config = dict(
    n_layer=14,
    d_model=224,
    n_experts=128,
    experts_per_token=6,
    d_expert=32,
    d_shared_expert=64,
    activation='swiglu',
    moe_layers=[1, 2, 3, 4, 5, 6, 7, 8, 9, 10, 11, 12, 13],
    router_score='softmax',
    normalize_top_k=True,
    routed_scale=2.45,
    balance_loss=0.0125,
    balance_bias=False,
    router_z_loss=0.001,
    init_std_router=0.00652,
    lr_router=0.00126,
    n_head=7,
    n_kv_head=1,
    head_dim=32,
    vocab_size=9898,
    norm='rmsnorm',
    norm_place='pre',
    norm_eps=1e-05,
    positions='rope',
    rope_base=19800.0,
    rope_fraction=0.75,
    qk_norm=False,
    attn_scale=0.177,
    tie_embeddings=False,
    parallel_block=False,
    init='uniform',
    init_std_qkv=0.0431,
    init_std_o=0.0535,
    init_std_up=0.0616,
    init_std_down=0.0616,
    optimizer='soap_variant',
    lr=0.00757,
    lr_mult_o=0.612,
    lr_head=0.0162,
    grad_clip=1.0,
    warmup_steps=200,
    schedule='wsd',
    decay_fraction=1.0,
    decay_shape='linear',
    final_lr_fraction=0.0,
    batch_tokens=131072,
    seq_len=1024,
    doc_mask=False,
    train_tokens=609500000,
    steps=4651,
    dataset='wikipedia_en',
)
Below are experts of layer 7 (counted from 0) of a mixture-of-experts language model. Rows are named gate (a neuron's input weights, with its number), up (a neuron's input weights, with its number), down (a neuron's output weights, with its number) and show model dimensions 0-223. Each number is 128 + 24 x the weight over its row's rms, rounded and kept within 0 to 255.
Before each expert's rows: a language model's description of what the expert responds to; "raises" lists some tokens whose logits its average output raises strongly, later layers aside. This comes from a sample of Wikipedia text that the model never trained on.

# expert 38
Description: Word-initial capital pieces
raises: "ton", "ri", "of", "th", "ord", "ren"
gate0 [116 127 126 116 111 130 123 118 154  92 111 149 139 110 151  85 129 114  99 131 106 119 129 131 157 139 131 115 113 131 135 131 144 110 121 105 163 146 149 146 134 132 115 102 133 145 104 145  89 153 135 126 152 145 128 147 141 191 127 127 155 138 140 142 100  58 125 132  80 136 142 137 136 102 113 156 146  97 131 126  99 122  94  98 136 139  91 122 143 121 123  93 141  98 159  50 109 127 134 137 139 150 123  99 114 139  61 118 122 176  99 131 176 133 164 150  71 136 165 154 122 134 116 101 112 186 127 109  76 144 122 147 153 121 119 150 139  95 136 169 148 122 114 136 104  98 166 116 107 130  97 134 137 138 136  92 166 103 142 151 105 128 140 125  96 151 142 138 129 126  92  83 154 125 146 134 140 144 141 151 149 138 132  82 138 173 147 146  87 130 120 134 138 102 193 143 148  74 101 157 124  83 115 166 105 151 128 112 113  85 114 119  90 163 140 132 111 114 155 130 156 142 108 132]
up0 [114 145 121 135 125 147 169 137  91 114 160 120  96  66 103 137 124 122 156 134 146 120 142 118 130 117 100  97 131 170 111 182 118 167 132 180 139 123 106 110 125  98 176  68 119 146 114 116 138 141 105 127  88 102 105 121 133  90 114 113 138 104  89 154  98 108 125 119 142 119  97 143 147 128 130 134  87 177 148 162 118 180  76 102 104 130 137 103 112 142 111 131 155 179 173 149 117 126 166 120 160 127 135 147  97  99 161 103 110 145 102 127  88 100 143 159 156 166 163 116 129 142 116 122 123 142 130  81 114 143 133  85 136 143 131 122 117  90 100 162 142 142 112 113 143 128 143 106 137 119 190  68 191 127 126 120 109  95 141  83 119 161 139 128 149  80 112 143 125 127 167 124 153  97 109 118 138 154 135 157 124 152 169 123  70 113 118 118 133 135 122 150 114 135 116 156 133 117 117 145 141  97 130 154 139 124 110 129 103 110 130 149 132 132 117 157 136 126 133 129 134 117 144 161]
down0 [ 65 170 131 107 165 166 110 101  94 166 103 106 139 137 152 109  79 163 110 129  83 137 131 168 174 105  98 144 149 172  88 130 180 137 101 133 119 160 125 128 111 126 161 109 113 113 129 161 130 179 126 108 113 127 107 129 124 141 107 102 146 134 141 145 134  99 106 130  82  80 141 142  67 117  95 136  90 162 200 112 100 110 190 154 103 111 133 125 104 107 100 166 144 106 130 130  82 143 123 126 105 120 136 132 120  89 144 137  90 156 152 138 136 121 126 105 130 121 127 116  86 141 124 139 163 122 118  84 112 138 132 121  90 141 164 125 110 157 172 124 137 137 131 133 175 152 124 100 137 141 148 145 140 131 153 114 139 148  94 109 155 151 162 130 131 161 142 119 119 129 109 125 119 128 124 106 157 150  84 155 142 130 131  83 122 140  93 113 109 139 134  96 148 112 161 142 117 173  92 129 127 121 136 119 178 121 118 113 102 122 120 112 132 155  99 110 118 154 145 138 118 141 123 124]

# expert 13
Description: Past participles, table years
raises: " Born:", "rd", "lav", "van", "ard", "led"
gate0 [138 111 173 130 148 100 103  87 134 122 130 132 128 109 111 146 131 133 160 109 112 107  88  97 124 139 194 182 128 165 116  79 126 134 132  96 121 152 130 100 137  97  96 119 136  96 167 121 138 119 118 163 112 150 172 128 171 135 107  87 118 121  84 128 138 100 146 114 130 162 146 166 102  78 132 177 114  97 109 139 123 115 111 138 170 132 149 166 161 138  87 127 144 131 134 163 131 154 147 119 120 162  95 118  94 129 154 124  95 120 150 125 146 132  91 117  99 117 100  64 132 112 141 147 106 121 155 130 170 148  96  95 115 138 162 131 116 131 117 152 149 126 135 140 106 134 170 125  79 135 141 119 108 136 136 193 117 145  94 120  80 151 100 117  87 120 117  82 129 133 152 126 117 179 115 103 139 122 111  82 111 132  84 128 143 118 144 137  88 110 108  90 118 138 145 119 140 130 107 124 133 129 119  85 127 113 130 158 136 114 130 136 112 127 117 132 120 176 102 127 134  97 173 100]
up0 [135 137 132 170 108  80 122 111 113 130 107 115 162 146 115 108 113 112 131 124 149 143 162 149 142  93 111 126 156 119 124  95 137 123  84 120 129 134 164 122 131 128 110  95 129 101 145  84 173  99 123 153 158 131  96 113 153 147 123 117 108  87 101 135  77  90 110  91 108 170 106 136 103 104  83 125  84 162 144 115 126 120 129 127 145 137 164 162  89 110 128 107 141 143 163 147 102  86 101 147 165 120 159 156 139 146 127 133 142 141  70 124 124 174 121 180 128 132  94 104 107 108  86 146 160 123 113 110 128 124 106 139 160 110 164 171 164 150 112 148 104 127 114 150 129 141 115 180 132 143 153 110  90  87 181 123 156 160  93 101  94 141  95 107 113 157 138  92  95 140 145 103 117 110  96 119 126 119 149 120 105 129 135 147 110 113 134 116  97  81  91  83 118 150 106 107 153 130 134 155 129 126 137 111 153 130 122 128 115 156 119 118 136 147 156 139 143 125 118  86 146  73 136 111]
down0 [132 120 119 151 124 107 161 121 153 134 106 110 164 106 160 107 173  76  97 152 145 154 150 112 140 127 129 138 121  94 125  76 154 129 115 172 122  79 162 156 130 149 106  61 139 173 149  83 158 130 104 102 144 131 155 150 126 156 137 136 154 144 163 119 141 146 164 123 148 154 145 159 174 129 143 164 168 104 125 139 102 176 133  91 141 125 155 137 160 136 124 139  97 117 143 139 133 147 145 130 131 127 153 122  84 123  96 170 184 129 148  93  90 104 131  97 137 131 134 102 116  96 122 139 137 176 158 155 147  99 125 150 143 141 112 146 132 101 174 126 146 126 141 107 131 143  97 115 135 151  92 138 134 178 137 154 105 130 105 130 137 111 115 171  99 156 138 125 163 149 142 132 133 164 111 139 136 115 127 154 148 136 105 124 137 103 103 142 121 103 148 119 115  92  81 117 128 126  79 144 172 101 124 111 113 127 140 117 177 114 105 122 143 165 107 111 135 120  94 151 115 151 178  98]

# expert 12
Description: Capital initial letters
raises: "ay,", "es,", "ell,", "ham,", "ro"
gate0 [106 133 166 152 142  94 128 111 120 148 132 135 129 151 149 118 116 151 129 123  94  94 166 125 128 124 148 152 143  97 137  91 116 129  88 125 160 135 115 144  78  97 115 155 146 106 134 128 168 152 104 149 158 175 134 118 111 155  72 122 107 100 150 149 138 128 155  79 146 149  57 105 122 102 140 166 147 163 134 133 120 162 121 119 100 132  90 169 127 137 117 114 117  87 108 159 137 110 124 173 111  83 100 147  95 119 151 143 119 152 159 116 142 142  99 127  95 127 139 174 131 119 139 109 114 102 102  83  87 171 130 136 143 111 111 134 100 124 129 167 133 178 133 163 148 138 143 144  98 101 151 113 101 120 115 124 119 123 114 163 147 152 114 133 103  59 134 130  98 144 139 141 124 125 149 158 143 114 100 128 100 116 172 149 137 129 197 139 134 139  89 160  85 140 114 114 139 139 126 154 127 111 149 143 148  70 157 166 120 164 144 140 108 135 140  90 115 120 108 133 130 152 142 131]
up0 [ 88  84  93 125 152 159 139 122 126 120 153 116 151 138 135 117 147 151 106 157 145 150 166 108 122 144 125 116 127 102 137  91 123 115 113 160 155 153 115 151 143 112 115 176 124 110 171 118  91 158 155 116 134 125 155 141 108 160 111 111 156 137 143 149 154 128 103 136 105  83 120 108 132 172 136 151 125 110 138 118  90 134 128 146 120 143 171  97  84 116 101 158 119 145 138 146 148 107 178 148 134 120 139 117 117 102 124 114 169 143 115 127 136 156 154 138 126 145 120 125 135  88 132 132 112 122 120 143 183 125 204  65 153 152 117 137 152 138 110 124 126 152 157 109 134 112 110 153 137 142 112 137  74 121  52  91 162  97 135  92 138 104  97 113 127 104 113 151 117  89 105 104 117 145 141 122 176 132 114 183 127 100 163  87 188  96 123 106 158 133 110 130  98  80 153 122 153 117 129 125 132 134 149 112 117 109  90 128 103 102 152  82 111 119 105 152 142 114 118 110 112 131 126 106]
down0 [122 138 135 109 123 112 140 117 131 145 145 134 128  85 106 136 110 154  87  93 128 149  88 126 147 187 175 117 143 179 138 113 130 119 179 125 144 108 126 129 160 159 146 129 128 156 117 139 101 144 146 124 113 155 118 122 190 104 149 151 155  81 170 106 127 155  69  95 134 169 148 127 178  97 129 139 129 103 113 120 119 132 160  89 162 110 161  88  78 129  91 109 113 127 126  90 143 105 112 127 113  90 143 102  93 107 123 181 138 158 100 155 149  94 116  76 134 119 132  72 142 115 120 106 118 131 113 127  87  96 107 110 115 115 121 103 120  90 117 114 142 135 142 114 129 150 108 135 127 161 109 108 107 114  97 145 155  71 129 131 138 116 161 122 111  92 108 158 104 118  88  89 130 122 117 140  96 134 156 103 159 132 108 114 110 111 119 143 123 135 177 142 106 142 131  99 121 112 121 108  97 146 114 155 143 119 161 110 137 145 128 144 125 147 148 155 130 121 134 163 127 143 173 176]

# expert 28
Description: Word start after punctuation
raises: "re", "erv", "ames", "rist", "is", "ennis"
gate0 [124 120 106 135 124 151 123 139 133 122 104  85 112 158 108 121 132 174  94 167 190  97 102 141 175 138 134 157  98 147 152 105 140 135 117 118  92 145 106 101 108 116  77 152  89 141 109 120 137 128 116 154 128 162 122 132 126 110 129 134 107  96 109 104 130  75  64  91  51 138 113 152 135 134  99 115 113  94 129 145 117 107 112 150 143 105 147 131 139 176 163 147 104 133 133 139 116 121 132 136 133 123 140 139  99 140  83 110 120 160 139 133 149 124 121 166 168 141 121 128 110  78 144 144 130  93 144 145 146  91 108  92 119 118 164 100 146 142 107 108 108 143 165 142 116 117 120 182 121 101 135 116 130 103 133 120 139  93 113 148 117 122 120 152 190 161 113 149 138  95 101 116 151 152 130 158 102 160 120  86 161 165 133 140 139 126 137 111 150 151 102 140 102 105 131 148 102 181 112 135  98  99 180 145  98 142  90 150 110 132 123 133 140 122 131 124 107 118 141 134 132  78  97 166]
up0 [137  83  93 129 162 121 109 150 120 145 172 139 101 131 120 123 149 186 137 130 154 102  91 121 131 156 139  97  93 100 117 125 111 111 102 125 108 113 112 182 145 130 124 137 105 133  86 144 134 108 114 163 152 126 139 148 155 119 133 155 149 108 121 137 172 165 153 126 116 134 151  97 116 121 138 127 164 122  94 133 130 108 124 149 185 124  94 135 106  95 132 170 137 151 112 140 152 106 110  97 136 145 117  68 118 167  78 153 120 142 134 129 127 115 129 107 122 103 147  94 122 133 156 122  75 139  85 160 114  93 130  77 133 141 124  80 123 147 104 113 117 137 151 143 121 128 137 123 146 157 122 122 112 123 115 132 150 132 165 121 156 143 154 119 120 171 107 139 117 162 106 171 150 164 119 108 173  92 119 128 164 133 114 100 146 113 133 113 148 167 149 104 164 140 146 130 128 134  93 107 152 114 103 135 112 142 163 153 141  87 176 124 123 120  96 207 125  92 114 112 156 166 153 169]
down0 [101 170  87 148  90 112 140 123 161 108 122 126 121 140 170 159 111  58 115 136  80 144 119 106 110 123  78 161  90  95 116 143 119 150 129 123 148 108 136  97 133 152 127 116 101  80 132 125 116  79 125 127 115 114 128 139 123 101 157 184 127  91 102 134  96 126 100 124 182 118 117 143 115 150  87 138 114 148 124 141 119 103 139 134 128  98 151 100 154 139 117 148 146  71 134 115 106 107 159 132 135 164 110 155 144 120 131 148 143 135 114 155 137 149 105 126 137  98 145 189 134  85 136  92 103 147  93 124  96 118 137  91 149 156 126 110 125 106 122 119 144 124 150 156 133  92 159 153 108 172 125 101 125 110 133 139 123 131 108 132 164 152  78 130 132 118 162 129  86 144 107 114 127 122 117 131  87 131 181 108 146 126 141 152 123 111 115 104 178 137 146 128 120 153 138 159 143 125 122 128 152  88 146 115 140 123 162 128  71 135  83 109 133  57 109 164  94 132 133 147 112 138 137 132]

# expert 10
Description: Abbreviation and name pieces
raises: "ocated", "ń", " by:", "ower"
gate0 [133 154 155 148 169 138 117 146 102  91 163 112 119 130 136 104 120 122 130  63  90 101 119 112 106 143 106  95  76 100 154 133  93 112 116 129 120  91 145 125 134 156 129 151 159 177 139 153  53 153 157 133 171 113 152 138 146  98 106 157 136 165 156 145 154 119 126 133  93 152 125  98 122  95 127 116 105 115 142  96 130 114 134 148 108 155  92  98 199 131 105 139 118 145 114 141 117 118  67 136 123 121 128 126 132 149 139 124 118 142 125 152 155 135 107 139 170 131 165  88 128 116 170 130 107 120  58 129 109 122 125 173 120 102 145 141 148 141 146 143 164 153 121 109 153 163  91 105 133 128 158  80 105 166  89 124 148 134 122 114 103 130 135 134 135 120 107 131 107 111  94 150 146 136 102 116 148 136 133 144 109 123 150 113  75 145 108 124 133 116 167 136 134 121 115 154 156 125 172 140 129 145 135 123 162 137 136 109 137 174 110 129  73 122 110  83  98 133 110 124 102 142 152 100]
up0 [129  96 137 220 123 108  99 165 170 158 169 127 129 140 145 140 123  96 161 131 131 162  80 122 174  95 147 101 100 132 134 150 113 141 145 121 159 110 130 186 124 145 146 125  94 132 126 106 111 151  99 133  94 148  89 140 168 141 126 123 120 128 133 123 105 173 131 141 178  84 123 123 105 174 119 158 146  81 145  97 123 120 140 107 102 163 152 136 100 158 136 140 122 141 133 143 126 109 143 130 111 126 144 161 120 162 132 126 137 109  89 132 143 135 102 117 145 123 109 129  73 107 136 175 106 148 150 142 162 145 128  99 176 166 138 133 135 130 105 124 144 131 101  97 159 117 124 100 121  98 113 125 122 116  96 119 116  94 155 130 107 146 110 152 132 150 138 193 107 158 165 127 149 121 141 108 128 131 150 126 106 139 161 152 133 115  95 118 127 151  91 144 142  66 120 217 148 120 144 116 143 111 119 102 154 115 127 125 157 118 118 105 138 126 106 159 130 127 134 107 113 142 106 110]
down0 [135 128 120 175 135 120 110 119 137 134 152 128 126 157 171 103 140 149 146 128 118 171 144 103 151 124  93 132 123 145 138 108 134 123  69 109 129 167 146 132  96  62 112  86 173 144 100 111 116 117 106 110 117 173 120 114 127 132 158  86 116  89 131 173 168  79 140 151 123 154 132 128  86 117  68 145 132 125 139 119 102 154 140  96 118  87 134 170  97 115 152 132 140 136 139 158  81 124 125 109  92 153 107 156 120 125 137 111 117 163 156 123  98 133 123 110 158 140 125 149  76 115 121 162  96 172 120 118 109 130  97 120 126 131 143 103  88 117 159 155 161  68 121 166 128 120 113 126 117 140 125 142 133 113 161 146 115 167 107 125 135 132 138 106 137 116 153  82 165 130 110 137 116 178  95 135  98 114 142 118 143  74 155 119 141 120 131 121 173 124 114 157 136  98 143 141  78 123 150 131 119 174 136 105 146 116 113 153 151 144  97  80 125 124 122 118 120 150 126 149 157 133 166 111]

# expert 29
Description: Taxobox and table pieces
raises: "like", "while,", "fully", " theme", "ouse", "ural"
gate0 [126 141 121  72 103 130 145 161 162 128  74 140 122 124 160 135 114 151 152 132 105 121 126 105 127 116 116  90 134 137 120 124 105 122 140 135 128  69 139 126 152 132  95 129  88 158 115 149 148 128 160  85 135 143  98 134 139 162 138 147 110 125 104 116 134  58 120 132 140 157  69 143 134 125 124 128 148  92 159 119 105 149 109 109 141 192 145 110 103 118 137 120 113 137 125 105 185 125 165 163 130 144 115  87  78 116 121  95 135 127 127 110 148 129  78 120 165 126 131 141 103 128 190 126 113 152 104 109 135 153 114 136 157 148 157 139 105 124 132 132 139 140 120 125 182 139 146 135 156  79 129 107 138 143 140 123 139 160 167 115 124 128 106 138 125 153 126 122 120  95 165 130 119 103 137 142  89  97 125  81 124  98 168 142  99  82  92 180 140 115 129 117  79 101 140 139 125 112  98 113 139 165  89 110 135 106  91 115 156 156 105 144  94 123 146  75 150 139 118 106  93 119 104 137]
up0 [142 102 103 117 115 103 107 125 157 129 137 131  94 132 181 169 113 159  98 131 170 122 140 110 161 109 153 139  95 141 145 184 111 142 178  88  99 142 164  95 161  60 105 154  83 187  90 142 131 103 124 119 107 174 163 125 121 164 139 132 128 118 107 101 123 160 148 142 157 126 141  95 156 126  85  83 107 132 127  62 112  97 109 124 161 108 131 104 119 150 129 107 123 111 140 105 134 128  90 128 121 103 126 105 161 104 122  95 115 178  83 138 131 121 143 141 115 129 133 118 117 125 128 110 118 127 112 137 112  75 112  91 118 101 134 107 154 134 115 110 120  74 148 114 110 123 147 150 151 153 109 129 142 106 100 125 189 141 125 106  99 115 107 126 149 100 126 126 124 147 160 104 144 112 121 151 161 118 149 124 138  82 106 104 139 133  56 136 113 152 124 141 122 149 172 133 122 104 125 134 120 138 135 123 129 104 128 136 119 114 127  92 152 167 125 146 170 116  98 107 140 132 148 134]
down0 [148 137 113 141 104 106 158  88 138 132 109 153 131 162 143 146 115 116 121 102 134 117  92 138 107 134 129 142 136 157 122 176 130 150  98  88 126 114 104  98 102 145 105 151  72 114 137 136 154 110  99 120 179 103 140 117 141 173 129  94 153 164 112 143 122 141 143 107 155 188 120 100 140 145  91 122 145 112 130 128 114 147 175 140 148 127 148 124 141 134 119 156  89 127  85 138 152 136 117 182 153 104 178 106 128 116  76 104 128 105 110 122 190 129  98 142 162 144 146 130 128 170 105 119 133 109 130 147 154 145 165 104 168 114 191 143 133 158  95  66 132 152 147 109 151 147  98 169 131 149 109 147 130 108 127  96  75 137 102 123 119 142 109  96 162 114 141 127  86  98 137 169 153 151 112 140 101 135 152 130 134 111 143 103 125 147 133 134 125 108 135 154 174 103 126  97 146 135 108 148 133 141 141 120 125 158 113 120 110 163 135 150 115 133 144  70 115  95 114 121 165 119 119 104]

# expert 27
Description: Adverb -ly endings
raises: "iling", "ric", "ies", "olk", "uro", "lev"
gate0 [109 118 107 136 131 135 135  95 134  82 112 118  97 111 156 129 134 125 120 115 117 110 118  92 118 127 148 165 160 172 142 127 154 116 124 156 131 150 174 137 141 116 101  98 130 142 121 137 121 135 127 158 165 143 130  99 107 111 113 145 136 138 139 141 108  98 111 101  73 140 129 150 154  94 106 169 131  80 135 146 133 147 158  64 130 162 142  77  86  95 131 123 130 126 121  91 105 147 122 165 106 124  93 134 127 174 130 150 139 121  93 141 128 144 133 161 122 116 115 139 155  86  96  64 102 176 138 134 129 101 128 140 142  88 133 113 107 120 117 158 119 127 109 140 115  85 115 149 150  96  87 109 121 138 156 100 198 129 117 131 121 145 123 131 112 125 125 133 159  80 104 157 101  76 154 130 108 113 137 152 104 150 151 128 141 123 137 118 127 145 131 165 142 156 172 131 122 114 138  92 149 110  90  70 119  93 157 116 139 149 164 125 115 113 115 119 117 143 181 105 120 183  79 123]
up0 [101 132 115 129 136 140 151 178 135 158 129  99 136 147 106 115 101 129 151 144 110 157 156 136 108 104 132 139  95  98 122 168 124 130 154 134 206 132  63 127 113 144 146 127 120 135 153  96 114 143 135 124 123 117  91 149 135 116 118 137 154  78 124 103 132 130 116 114 125 115 118 136 175 124 164  76 114 124 152 121 123  96 131 123 137  92 116 177 154 100 135 158 123 133 125 179 160  96  94 153 166 114 132 128 144 117 161 117 113 121 160 136 142 124 131  77 182 123 138 148 110 110 151 153 163  79 150 178 147 153 135 119 118 106 143 118 122 101 147 117 102 104 140 169  95 146 157 108 125 110 145 113 100 136 160 121 148  75 140 143 139  98 132 158 131 117 138 179  73 128 183 111 136 129 121 168 181 132 108 112 139 113 168 136 107 125  64  94 152 147 102 120 163 112 114 140 106 140 110 129 134 124 127 123  96 147 127 110 134 124 152 138  93 122 112  99 153 127 109 137 140  86 157 132]
down0 [122 131 105 108 138 111 102 106 106 130  83 120 113 112 131 131 138 128 150 110 174 142 145 116 182 113 131 142 133 131  96  74 161 137  82 115 118 125 125 142  86  89 160 127  73 125 117 153  85 115  90 110  99 128 152 136 116 117 129 139 168 120  72 148 116 125 140 125 125  77 127  99 116 165 111  99 104 126 115 134 145 148 105 163 109 110 126 125 159  95 130 137 182 102 123  79 106 146 144 127 135 199 139 129 117 142 131 108 204 131 117 108 103 151 104  94 115 113 152 122 106 113 139 107 113  95 167 141 174 108 101 105 155 168  97 124 104 148 110 148 163 116 139 142 125 141 111 119 117 129 161 118  99 110 118 129 130 138 143 176 123 126 103 112 169 107 105 132 123 137 147 102 164 123  99 160 137 134 133 128 132 105 150 158 115 172 104 127 144 137 133 138 130 141 109 156 164 156  71  94 142 102 135 102 144 167 114 120 146 128  94 132 123  72 151 129 149 134 125 155 148 122  91  99]